python train.py --n_layer=14 --d_model=256 --n_experts=64 --experts_per_token=6 --d_expert=32 --d_shared_expert=0 --activation="swiglu" --moe_layers=[0, 1, 2, 3, 4, 5, 6, 7, 8, 9, 10, 11, 12, 13] --router_score="softmax" --normalize_top_k=false --routed_scale=3.55 --balance_loss=0.00353 --balance_bias=false --router_noise=0.05 --init_std_router=0.0133 --lr_router=0.00113 --n_head=3 --n_kv_head=3 --head_dim=64 --vocab_size=24842 --norm="rmsnorm" --norm_place="pre" --norm_eps=1e-05 --positions="rope" --rope_base=10000.0 --rope_fraction=1.0 --qk_norm=false --attn_scale=0.125 --tie_embeddings=false --parallel_block=false --extras=["capped logits"] --init="normal" --init_std_qkv=0.0382 --init_std_o=0.00833 --init_std_up=0.0382 --init_std_down=0.00435 --optimizer="adamw" --lr=0.00144 --lr_mult_qkv=0.5 --lr_mult_up=0.686 --beta1=0.9 --beta2=0.98 --lr_head=0.0171 --grad_clip=0.5 --warmup_steps=416 --schedule="cos" --final_lr_fraction=0.0 --batch_tokens=65536 --seq_len=1024 --doc_mask=true --train_tokens=278600000 --steps=4252 --dataset="wikipedia_en"
Below are experts of layer 8 (counted from 0) of a mixture-of-experts language model. Rows are named router (the router's row for the expert), gate (a neuron's input weights, with its number), up (a neuron's input weights, with its number), down (a neuron's output weights, with its number) and show model dimensions 0-255. Each number is 128 + 24 x the weight over its row's rms, rounded and kept within 0 to 255.
Before each expert's rows: "mostly gets" lists some tokens that are sent to it at least half of the time; "raises" lists some tokens whose logits its average output raises strongly, later layers aside. This comes from a sample of Wikipedia text that the model never trained on.

# expert 27
mostly gets: "|", "Personal", "In", "See", " Genus", " Species"
raises: " coast", " property", " home"
router [121 109 128 162 113 138  90  94 104 153 185 114 133 130 101  97  99 132 120 109  78 105 135 118  97 107 127 149 124 107 130 129 131 145 124 130 127  99  85 129 130 127  86 120 120 130 145 190 107 125 163 129 164 150 142 127  87 113 111 131 155 126 118 152 142 127 142 130 128 141 134 117 151  92 144 138  86 107 126 138 110 126 175 123 128 102 102 157 145  70 104 129 114  98  94  74 111 181 143 108 144 160 171 129 140  82 130 111 106 160 119 139 127 164 172 149 134 146 109 139 104 130 119 119 143 119 104 158 115 113 135 143 154 128  67 121 116 140 151  95 112 154 158 108 122 123 116 114 101 120 129 100 114 129 153 116 150 134 136 140 158 127 162 131 171 182 112 125 156  85 137  85 138 138 119 127 120 173 106 130 159 133 164 118 149 106  73 124 136 144 127 109 128 129 120 160  71 132  95  92 122 145 129 125 114  80 127 115 167 154 137 171 120 127 114 149 101 113 133  87 159 155  96 146 142 115 114 103 107 173 129 116  91 147 136 102  95 133  98 147 163 159  93 119  80 124 113 140 147 104 138  94 103 146 186 123]
gate0 [122 186 105 136 147 132  86 163 124  94 149 115 131 168 129 123 113 109 110 103 147 113 158 147 120 154 116  76 111  97 112 121 125 148 132 133 121  76 105 120 112 116 106  82 113 166 135 153 129  85 129 117 139 119 132 150 105 133  72 123 129 107 121 157 128 106 156 114 154 107 131 142 139 147 111 147  99 109 127 112 154 102 137 122  97 118 108 123 125 101  82 163  98 107 103 113 154 147 111  85 158 137 163 119 140 126 115 136 128 105 146 111 147 150 100 132 155 131 116 109  83 106 151 116 137 128 160 154 136  88 148 165 109 174 133 114 102 160 104  95 107 122 106 140 122 131 150  70 111  95 107  83 152 100 124 152 126 142 124 121 156 138  95 131 133  88 118 149 130 177 152 137 110 176 112 139 125 151 148 126 128  90 102 109 160 165 107 164  88 133 155 141 168 182  91 185 100 117 105 119  94 132 136 108 131 158 144 129 136 133 116 171 127 115 140 133  75  91 180 123 139 140 121 152 156 126 145  94 137 140 137 161 150 135 133  82 104 161 142 109 162 153 127 131 127 154 111 112 126 130 166  67 104 131 128 144]
up0 [125  92 152 152 145 121  99 196 140 105 109 165 117 162 129 158 100 133 130 121 132 113 164 168 124 133 155 118 112  97 148  96 129 108 147 100 108 142 116 128 129 135 114 126 155 110  72 111 146 174 126 163 119 126 137 136 117 123 135 164 162 101 130  87 129 124 138 124 137 138 143 103 123 115 162 134 175 139 174 122 100 135 125 109 122 137 142 134 128 138 118 117 113 178 109 171 132 142  71 134 160 118 144 158 157 129 141 128 163 105 132 127 156 137 144 148 147 106 117 113 110 122 180 116 125 134  74 129 141  96 106  89 129 123 122 110 172 158 181 135 107 107 120 180  91 165 119 155 118 163 123 137 144 126 165 126 113 162 116 163 143 109 141 104 112 115 146 174 162 140 141 121  90 116 112  86 126 139 100 179 106 115  76 176 122 165 131 122 116 153 108 155 178 130 147 142  90 122 125 147 145 132  83 110 132 146 118  71 142 132  95 138 119  93 128 121 133 120 149 154 104 140 109 139 108 108 126 135 186 127  62 136 102 143 115 150 154 166 143 163 136 134 122 127 128 143  98 160 139 123 117  78 114 132 141 121]
down0 [156 126 100  99  90 143 133 124 154 133 129 124 132 108 164 113 113 115 131 119 135 149 110 101 146 110 165 103 105 122 143 117 120 109 100 170 120 117 138  91 104 166 133 143  92 158 124 158 172 108  99 123 150 127  78 111 175  92  93 149 142 102 126 118 143 106 143 145 121  97  77 151 157 158 151  85 157 147 150 119  97 129 143 130 109 126  99 116 106  92 143 126 111 163 156  83 108 150  80 157 101 115 119 137 126 139 156 107 128 115 134 137 155 147 132 145 185  96 117 123 127 114 131 157 125 123 142 126 122 123 102 103 128 161 153  92 129 140 108 119 120 159 147 122  93 146 111 117 110 114 129 115 161 132 116 115 111 127 147  69 113 108 102 166 129  75 148 112  82 149  89 116 100 129  98 124 165 131 131 151 140  71 134 145 132 131 130 138 138 133 140 120 105  89 110  98 144 165 122 147 110 142 155 136  98 168 162 109 106  92 125 185  76  92 156 147 155 111 125  99 109  89 142 168 142 129 160 151 110 132 156 126 124 116 119 104 133  84 160  57 104 128 109 104 104 124 167 103 117 114  83 109 119 135 139 144]
gate1 [125 100 146 150 114 143 100 121 122 105 133 142  97 147 134 125 112 125  98 133 135  84 124 144  92 152 128 147 110 142 123 174 124 125  86  88 143 107 153 138 166 146 126 136 178 139 147 148 155 105  85 132 126 136 153 124 140 123 124 120 147 151 116 125 140 129 130 124  92  75 143 111 153  76 136 115 115 126 135 166 119 144 139 104 153 127 185 148 122  84 145 145 123 121 147  79 139 130  89 130 142 147 157  98 114 137 133  77 114 160 160  97 141 150 106 140 134  88 136 136 160 114 141 102 135 105 150 138 142 110 134 162  85  96  80 123 115 110 170 133  59 164 135 130 105 140 152 169  99 160 139 139 107 136 133 109 101 114 102 141 113 147 156 140 186 140 104 136 110  74 155 111 141 169 138 100 133 100  92 173  98 112 118 124 135  89 135 133  96 107 150 153 164  89 148  98 120 104 124 103 108 104 111 139 136 175 153 124 126 139 126 162 137  93 109 126 100 113 166 112 110 185 123 121 137 128  99  96 143 112 122 152 156 105 152  92  68 149 108 119 111 164 134 137  94 106 148 133 140 126 120 123  97 113 166 115]
up1 [134 115 115 108 132 124  98 177 159 142 118 113  91  90 140 126 103 114 135 111 141 112 135 143 128  97 138  66 131 110  96 177 121 144 120 106 138 120 115 109 115 138 151 125  90 148 156 100 158 134 142 135 157  81 130 138 162 162 123 108 117 164  98 111 117  95 108 183 169 118 108 144 150 120 103 114 133 129 137  78  52 108 138 119  70 147 111 138 104 147  91 142 104 155  98 153 121 127 110 121 119 135  93 106 159 137 124 123 159 135 141 130 143 118 140 148 136 124 141 112 151 136 130  97 108 101 142 150 117 109 134 142 135 122 150  93 147 130 109 131 153 127 106 127 128 139 107 127 156 123 146  88  93 104 120 125 119 109 166 153  69 106 122 107 122 127 112  78  79 100 136 130 129 121  97 106 143 122 117 123 125 129  90  99 165 119 129  77 174 144 143 139  71 164 137 172 102 131 113 137 117 127 137 114 101 111 101 154 145 163 141 138 118 106 175 141 152 146 143 139 104 128 169 177 108 133 155 105 147 110 159  99 159 171 122 145 150  87 121 138 147 109 162  94 110 100 161 143 132 139  94 100  75 156 104 154]
down1 [117 142 151 124 110 139 165  95 113 133  70  51 109 139 138 110 123 170 131 132 127  94  94 122  97 110 154 152 101 104 125 164 126 148 162  92 173 114 159 103 143 127 132 124  99 124 136 120 125 140  95 143 118 137 105 145 119  93 114 144 114 102 134 128 151 121 136 103 127 125 102 112 118 118  89  79 124 116 111 147 162 124 100 113 141 146 142 126 129 138 138  99  98 129 184 119 115 129 110 127  81  88 104 127 135  97 109 154 116 142 152 114 164 163 127 152 111 115 129 121 107 122 128 160 168 138  78 150 151  97 130 151 186 155 116 107 169  86 180 142 151 116 150 111 108 126 130 110 116 159 127 178 136  86 151 130 127 137 119 105 155 111 149 128 159 121 100 205 136  95 100 133 112  93  94 126 130 133  71 143 110 156 132 151 109 102  88 161 121 125 139 116 140 120 112 102 144 156 140 102 109 118 103 152 144 130 146 151 138 124  98 169 102 119 143 129 141 131 126 162 122 108 132 117  99  94  87  86 169 127 112 110  79 118 100 134  90 129 144 135 118 133 152 117 107 102 101 115 141  90 104 127 138  76 143 147]

# expert 39
mostly gets: " '", " All", " Br", " if", " No", " Preceded"
raises: "ices", "})", "iting", "ined", "ii", "}"
router [162 123 140 153 148  86 152 121 136 124 117  88 142 136  90 135 149 125 137 139 118  88 117 121 118 133 180  83 111 133 145 151 121  93 124 152 149 155 128 108 114 115 114  86 133 114 157 151 133 155 125 114 142 107 133 119 126 122 110 115 116 113 131 155 124 130 123  97 131 159 165 123  82 110 141 138 139  56 145  83 109 152 109 126 160 142 120 139 113 107 103  90 153 119 173 117 109 150  86  96 120 173 119 113 115 100 158  77 109 122 126  86 121 133 117 135  93 135 142 134 125 120 173 128 183 109 130 144 145 178 128  99 108 108 127 108 102 132 150 103 168 147 176  78 162 155 148 181 148  99 145 140 121 106 134 116 136 157 116 105  92 148 114 184 142 119 150 111 167 132 120 161 150 136 141 163 136 129  96 169 116 138 132 153 121 125  85  81 142 171 141 143 152 130 111 143 165 135  99 121 115 102 116 146 134 111 112  87 125 165 163 149 129 117  90 122 113 122 156 106 131 144 109  96 134 115 145 101 161 151 141 105  97  96 153 120 107 105 153 109 159 101  94 129 111 105 143  97 132 122 142 192 127 166 133  97]
gate0 [136 144 123 140  54 143 103 136 140 139  96  94 117 131 154 121 133 103 100 177 170 112 115 128 109 129 153 123 128 134 158 165 133 102 126 137 145 125 130 110 123  95  99 152 115 163 118 142 103 148 131 120 114 110 131 130 129 120 106 164 133 132 124 166 122 140 165 162 136 142 110 144 144 122 164 104 122 112 142 122 119 112 125 139 131 187 141 108 153 129 115 130 141 124 151 133 160 139  93 149 130 145 141  85 115 119 134 114  99 123 166  92 129 146 171 136 126 113 113 107 135 139 161 125 147 132 131 189 197 148 113 129 181 198  98  98 150 129 132 114 114 116 153 175 162 110 117 135 161 119 119 142 102 130 132 125 156 176 122  86 133 158 147 198 130 123  65 114 138 157 175 156 129 128 120 116 124 107  83 126 112 135 132 143 138 136 101 115 128 137 149 135 152 124 143 140 130 140 125  99 136  99 111 115 130 143 123 110 152 117 141 156 147  64 162 142  93 117 146 144 108 186 114 111 113  58 137 126 125 162 112 109 139 136 133  87  95  89  95 148 124 157 150 162 134 120 134 145 148 144 130 187 167 129 165 146]
up0 [116 179 155  96  85 147  75 113 127 121 138 104 103 138 145 124 107 134 142 155 179 143 109 146 114 134 119 131 110 121 141 168 136 154 120 151 146 120 152 118 115 104 142  95 106 102 150 131 125 129  64 116 159 130 146 139 131 150 117 141 113 117 130 137 126 113 139 116 158 105 144 135  73 135 146 115 171 144 164 124 145 151 114 112 166 190 155  81 141 127 109 106 150 102 197 143 145 130 108 113 133 140 151  94 149 127 105 147 131  94 102  93 151 120 174 114 130 164  99  97  97 128 127 102 185 152 113 137 159 120 118 125  95 141 108  74 124 119 160 110 109 149 103 135 133 123 112  96 135 113 105 158 102  62 115 161 129 169 151 109  76 139 156 120 112 112 117 105 169 107 138 133 128 157 134 115 128  96  70 124 116 111 136  80 134 117 133 110 143 154 161 103 170 149 134 145 122 155 128 155 153 122 114 119 138 108 108 117 121 140 130 155 138  99 147 120 122 164 146 118 154 143 139 126 132  88 156 128 107 109 165 155 116 121 142 137  60 116 148 137 143 135 125 164 133 177 110 105 120  98  85 150 142 116 159 130]
down0 [115 115 108 119 125 125 140 130 147 146 108 123 115 130 145 104 113 124 117 145  77 103 170 103 170  80 164 146 115 144  99 145 113 147 173 145 124 151 116 152 141 106 124 101 144 109  96 144 134 122 147 131 118 100 135 133 164 138 119 110 144  91 160 120  77 150 165 110 148 159  99 102 154 108 124 119  84 138  68 141 134 128 122 120  95  92 107 148 107 111 127 137 131 113  89 128 108 146 104  87 152 127 138 142 135 170 137 120 129 112 126 183 111 166 140 163 115 145 132 177 111 157 145 123 121  93 150 124 129 130 134 160 141  93 199 105 110 137 127 102 103  98 148 112 125 158 161  99 153 113 143 101 136 149 148 149 129 161 119 141 125 161  95 141 121 103 165 103 183 154 111 119 128 112 147 119 112 154 112 175  80 123  98 114 140 115  95 147  82  76 121 123 161  86 145 142 138 119 160 129 108 118 163 137 112 145 137 127 136  91 123 116 137 134 120 115 144 123 182 129 105  93 103 136 147 151 120 118 175 137 141 100  90 104 138 107 178 137 170 165 137  76 143 142 112  97 120 134  94 164 131 118 115 139 170 136]
gate1 [137 124 126 135 167 119 116  92 107 163  90 149 107  92 121 149 135 152 155 140 111 159 109 104  99 169 126 132 131 116  84 128 172 148 128 139 147 165 137 122 110 105 131 112 102 146 106  94 144 160 117  99 148 116 133 100 143 134 118 102 137  87 127 178 108 128 120 137 136 100 181 128 104 124 101 110 124 148 131 116 107 134  89 139 121 147 156 133 101  87  70 109 103 124 138 130 139 139 109 136 113 119 148  78 127 117 113 126 113 119 123 138 122 176 132 131 133 134 144 131  96 124 131 123 128 170  85 122 137 179 139  83 157 154 173 102 108  88 113 140 142 137 149 139 151 133 120 128 151 127 117 154 147 186 153 125  89 124 160 106 126 126 123 123 155 125 143 135 118 145 131 120 133 115 127 132 114 117 132 159 149 136 158 140 168  99 159 158 121 150 138 120 100  95 159 153 139 159 141 143 144 113 131 155 163 124 144 151 182 183 140 125 152 135 123 118  63 147  90 129  92  68 192 145 137 176 145 167 129 120 177 126 133 175 152  99 157 131  86 165 122 139  79 132  93 141 164 137 164 111 124 166 124 123 140 131]
up1 [177 136 146 162 130 116 117 135  98 141  73 118 102 140 123 146 157 128 131 139 162 114 109 150 112 166 127 128 147 135 142 142 137 129 141 164 122 168 136 120 125  71  95  91 143 132 115 117 123 148 160 112 165  80 160 126 136 171 128 135 135 120 143 170 131 161 142 101 133 157 121 127 108 125 124 111 116 132 170 158 138 176 114 109 160 155 136 116  94 114 110 122 138 112 153 138 144 141 110 129 135 146 151 104 120  70 158  83 138 125 108  86 121 155 134 161 120  90 109 138 152 151 155 119 136 139  79 134 134 162 136 120 178 141 179 106 109  98 128  92 137 115 126 130  88 124 118 120 107 117 118 120 156 151 162 149 118  86  79 128 112 140 111  96 113 137 151 146 125 136 140 171 193 133 107 132 140 123 119 158 141 153  96 137 143  91 137 145  93 151 164 140 174 106 147 127 125 142  95  78 110 128  97 164 197 140 156 103 137 151 132 153 129 131 106 113  76 122 128  82  72 116 134 102 116 132 126 138 152 149 150 141 142 159 184 124  99 144 125 113 122  84 140 136 102 123 148 133 106 104 134 168 153 135 146 139]
down1 [137 175 139 141 112 149 122 135  90 147 108 121 112 100 120 142 131 125 126 132 162 117 124 143 129 138  90 111  79 118 120 144  78  74 163 152 117 181 124 165  84 103 134 119 168 148 142 171 120 171 170 118 130 149 107 142 134 101 136 151 143 160 142  84 125 137 142 134 100 181  96 140 126 154  86 184 140 154 130 156 110 141 129 131 146 150 132 115 154 130 112 115 135 137 156 123 124 141 178 118 155 141 115 114 141 155 151 131 106  84 135 148 133 136 123 152 154 129 128 131 121 131 124 170  90  82 152 125 132 125 137 112 129 102 129 115 104 132 105 128 135 104 110 115 156 142 107 117 138 113  82 126 116 122 113 151 147 181  95 151 104 122 123 112 121 139 131 142 180 174 142 121 145 101 129 116 129 134 110 121  89  70  66 138 110  99 114 109 149 153 129 104 114  93 106 114  84 136 106  99 125  85 143 137 126  69 138 130 118  82 142 152  94 107 115 119 144 110 124 124 112 129  75 103 143  95 155 104 113 134 111  92 102 116 104 143 124  84 140 120 150  75 162 149 138 154 137  77 152 112 160 109 166 118 109 149]

# expert 30
mostly gets: " John", " Sch", " Mar", " Kh", "av", " Par"
raises: "rop", "ality", "\";", "ism", "ering", " Apps"
router [128 149 101 133  80 141 163 157 150 104 104 130 165 142 138 156 145 104 173 167 128 146 138 119 152 108 165 116 125  96 128 143 100 139 166 102 129 138  91 141 107  83 138 158 158 141 153 158 131 101 130 135 130 122 142 114 135 116 114  92  88  85 166 139 143 153 134  97 148 112 110 128 109 118 100 157 138  83 138 156 128 111 161  99 194 129 154 126 132 146  99 134 144 137 109 123 141 137 101  99 137 156 108 124  82 135  84 152 111 120 105 157 119 133 161 132 122 170 110 145 103 111 171 119 123 129 155 153 123 135 126 120 104 138 135 130 118 155  92 103 129 184 148 120 105 160 120 179  82 140 135 120 126 128 113 148 102 140 110 103 116 123 136 147 127 139 178 158 164 131 138 123 157 110  95 133 132 161 138 152  93 132  94 154  87 143 133 124  83 124 161 130 143 115 144 175 109 153 118  93 118  77 122 152 152 145  63 139 129 112 109 129 127 148 137 113 154 112 121 116 163 135  83  98 120 112 152 148 140 175 138 144 106 106 153 114  99  96 143 108 118 100 170 111 147 176 163  81  77 156 140 117 135 130 134 155]
gate0 [127 146 138 172 138 130 143 146 137 111 160 133 180 125 122  99 135 129 136  78 130 144 149 183 116 134 166 128  67 110  96 136 167 101 115 141  92  89 112 135 140 143 104  86 116  91 169 126  93 162  86 105 136  92  61 116 148 160 145 111  75 108  93 113 143 136 123 125 139 126 122 135 155 147 153 124 108 112 135  90 167 115 101 100 120 128 133 111 112 153  80 184 124 125 124 125 135 133 144 144 155 148 140 121 127 127 100 138 106 113 161 162 120 153 176 127 147 114 166 122 120 121 131 164 128 151 122 160 160 141 106 158 112 138 153 127 127 162 116  97 108 177  96 115 146 139 142 145 123 100 170 125 124  82 129 173 113 134 159 122 137 134 147 102  83 109  95  98 128 142 143 129 120 134 137 115 152 145  88 129 107 110 101 149 138  98 139  80 133 141 167 119 123 154 120 161  98  90 140 123 128 124 132 127 121 138 141 185 105  84 111 140 143 134 156 136 133 120 133 112 113 132 151 115 119  90 139 148 107 129 152 129  85  84 110 113 122 109 144 145 155 106 108 137 176 178 138 102  70 120 116 127 131 130  80 131]
up0 [143 153 139 123 122 131 141 150 136  94 157 115 169  81 105 128 114 110 127 114 131 121 104 147 124 143 125 142 111 146 102 132 129 132  99 121 126 124 104 118 134 157 117 142 104 106 146  95 111 134 147  82 107 130 113 132 126 128 126 106 133 130  93 146 144 143 137 113 109  93 139 160 144  96 163 133 112 108 154 122 134 160 117 109 123 122 121 119  99 110  92 158 119  97 153 150  74 149 110 107 109 155 165  96 105 120  87 143  94 105 126 117 149 183 166 120 171 122 125 127 106 109 115 175 189 129 122 167 155 124 106 126  84 142 125 169 128 171  64 100 108 145 116 136 117 124 162 115 139  96 139 130 116 127 114 141 114 140 128 118 123 125 117 142 128  68 167 120 140 101 138 108  58 103 127 139 132 114 157 143 120 165 128 140 137  96 100 125 124 105 133 102 127 142 145 140 158  73 133 125  98  78  99  91  89 121  98 124 145  86 111 124 112 151 148 124 102  93 179 103 143  95 134 100 128 126 110  97 143 133 203 116 115 129 134  98  94 123 169 151 117  98  97 145 156  86 158 115  71 160  89 118 135 123 121 151]
down0 [123 110 104  90  55 117 122 148  91 149  88 120 113 113 120 118 109 106 115 124 120 112 128 109 121  85 154 148 142 138 170 147 114 154 142 125 156 118 115 162 132 127  94 120 111 156 143 131 116  90 143 175 131 124 151 133  73 110 127 206  93 154 146 112 117 160 133 151 149 120 132  93 136 149 165 132 136 123 161 107  84 108 118 162 116 147  75 112 110 128  88 124 135 105 151 112 134 139  86 122  94 118 153 122 123 116 131 135 153 116 139 164 109 127 113 125 136  88 126 116 125 146 137 117 161 114 144 146 132 127 125 115 181 114 163 132 122  91  84 121 120 126 125  92 137 100 135 141 142  97 164 169  99 114 105 121 113  96 134 142  97 130 121 135 146 144 156 162 117 110 136  88 131 142 139  85  93 147 157 152 140 119 127 154 104 157 131  66 123 100  73 159 130 110 195 116 141 130 123  96 163 131 155 163 138 122  99 141  90 122 140 133  92  90 133 115 152 113 126 170 165 109 133 135 127 107 144  94 163 144 103 126 135 132 100 103 121 118 132  80 143 117 147 106  84 109 182  93 127 138 162 117 101 113 135 101]
gate1 [130 120 175  92 123 118 121 131 100  98 103 118 159 106 168 152 149 104 117 145 185 151 117 158 155 134 143 135 138 112 132 152  86  67 116 176 109 138 118  87 150 103 124 160 137  99 124 138 141 104 126 133 165 163 144 148 124 143 140 162 129 109 141 117 104 176 154 123 144 161  91  91 126 137 135 137  98 125 101 133  96 160 110 139 122 115 140 134 147 122 157 119 142 175 150 167 131 150 136 137 144 110 114 113 162 120  85 127 145 117 136 151 175 130 129 132 123  88 114  96 144 117 151  76 136 130 178 121 156 139 115 135 137 176 119 124 136 118 142 111 161 118 116 154 136 146 140 123 138 188 136  98 155 147 134 146 139 136 104 106  91 166 110 118 140 109 150 116 118 102 150 132 123 115 150 139  96  89 154 120  83 107 100 103 139 110 124  97  77 111  76 169 120 127 152  88 130  97 118 133 133 100 153 131 126 140 113 112 127 171 185 120 122 104 144 141 104  72 129 108 139 123 140  82 131  89 139  87 145 152 104 119 163 120 144 152  92 148 118 110 116 101 147 111 127 106  82 133 127 159 127 157 137 182  82 129]
up1 [ 99 150 106 144 151 126 115 144 138 138 157 119 139 133 107 149 113 133 197 101 117 141 152 130  95 120  94 166 127 151 150 130 102 173 108 154 163  95 154 186  58  70 170 126 157 119 171 143 148 132 157 110 139 141  85 130 130 153 110  92 108 101 143 102 156 158 181 164 115 100 165 132 101 124 136 138 103 139  97 124 129 177 102 119 123  97 155 150 121 102 104 107 141 132 162 154 117 125 116 141 119 167  78 157  84 107 119  91 108 142 118 156 125 124 116 131 108 168 143 120 115 127  81 136  89 141  90  94 122 136 105 108 156 123 123 130 143 114 164 114  99 134 145 105 124  98 120 111 107 131 109 151  97 113 156 138 117 137 137 133 142 183 126 145 124 132 126 122  88 115 105 122 135 139 130 135 107 143 136 179 147 157 156 145 159 126 100 147 127 168 133 142 127 175 119 149 127 144 135 117  96 123  95 126 158 110 138 122 129 127  99 152 119 104 138 181 167  91 114 108 152  88 110 137 144 158 113 104 134 130 115 124 115 136 150 121  95  95  91  99 113 139 111  88 116 130 121 162 113 130 158  82 104 134 147 161]
down1 [161 165 145 139 145 149 127 141 128 124 105  92 145  91 147 108 144 104  88 175 152 127 142 119 167  78 142  94 120 144 150 136 149 120 182 126  81 107 123 147 171 178 114 155 174 128 107 158 143 132 151 147 165 124 132  75 168 141 107 158 143 157 160 148 126 117 102 113 112 150  87 130 143 122 147 141 159 116 119 127 134 110 143 163 125 113 175 132 126 142 148 113 159 144 113 139 154 166 127 131 144 104 140 104 205 119 117 124 109 151 156 154 113 193 150 141 135 160  95 111 164 125 173 151 128 102 144 155 154 144 165 114 160 135 147 124  80 124 118 128 127 152 121 118 134 169 163 116  98 176 132  95 139 151 113 158  97 136 111 164  96 155 147 139 118  86 111 139 158 151 149 103 104 132 136 127 111 141 162 143 102 125 138 149 138 117 162 102  85 155 144 154 128 104 118 118 150  77  98 137 125  92 121 128 135 127  79 160 124 114 111  99 134 100 129  77 140 107 149 118 123 124 114 153  98 111 130 137 114 150  96 141 122 120 142 129 145 138 110  81  97 126 138 147 123 139 102 139 114 121 112 143 114 156  85 116]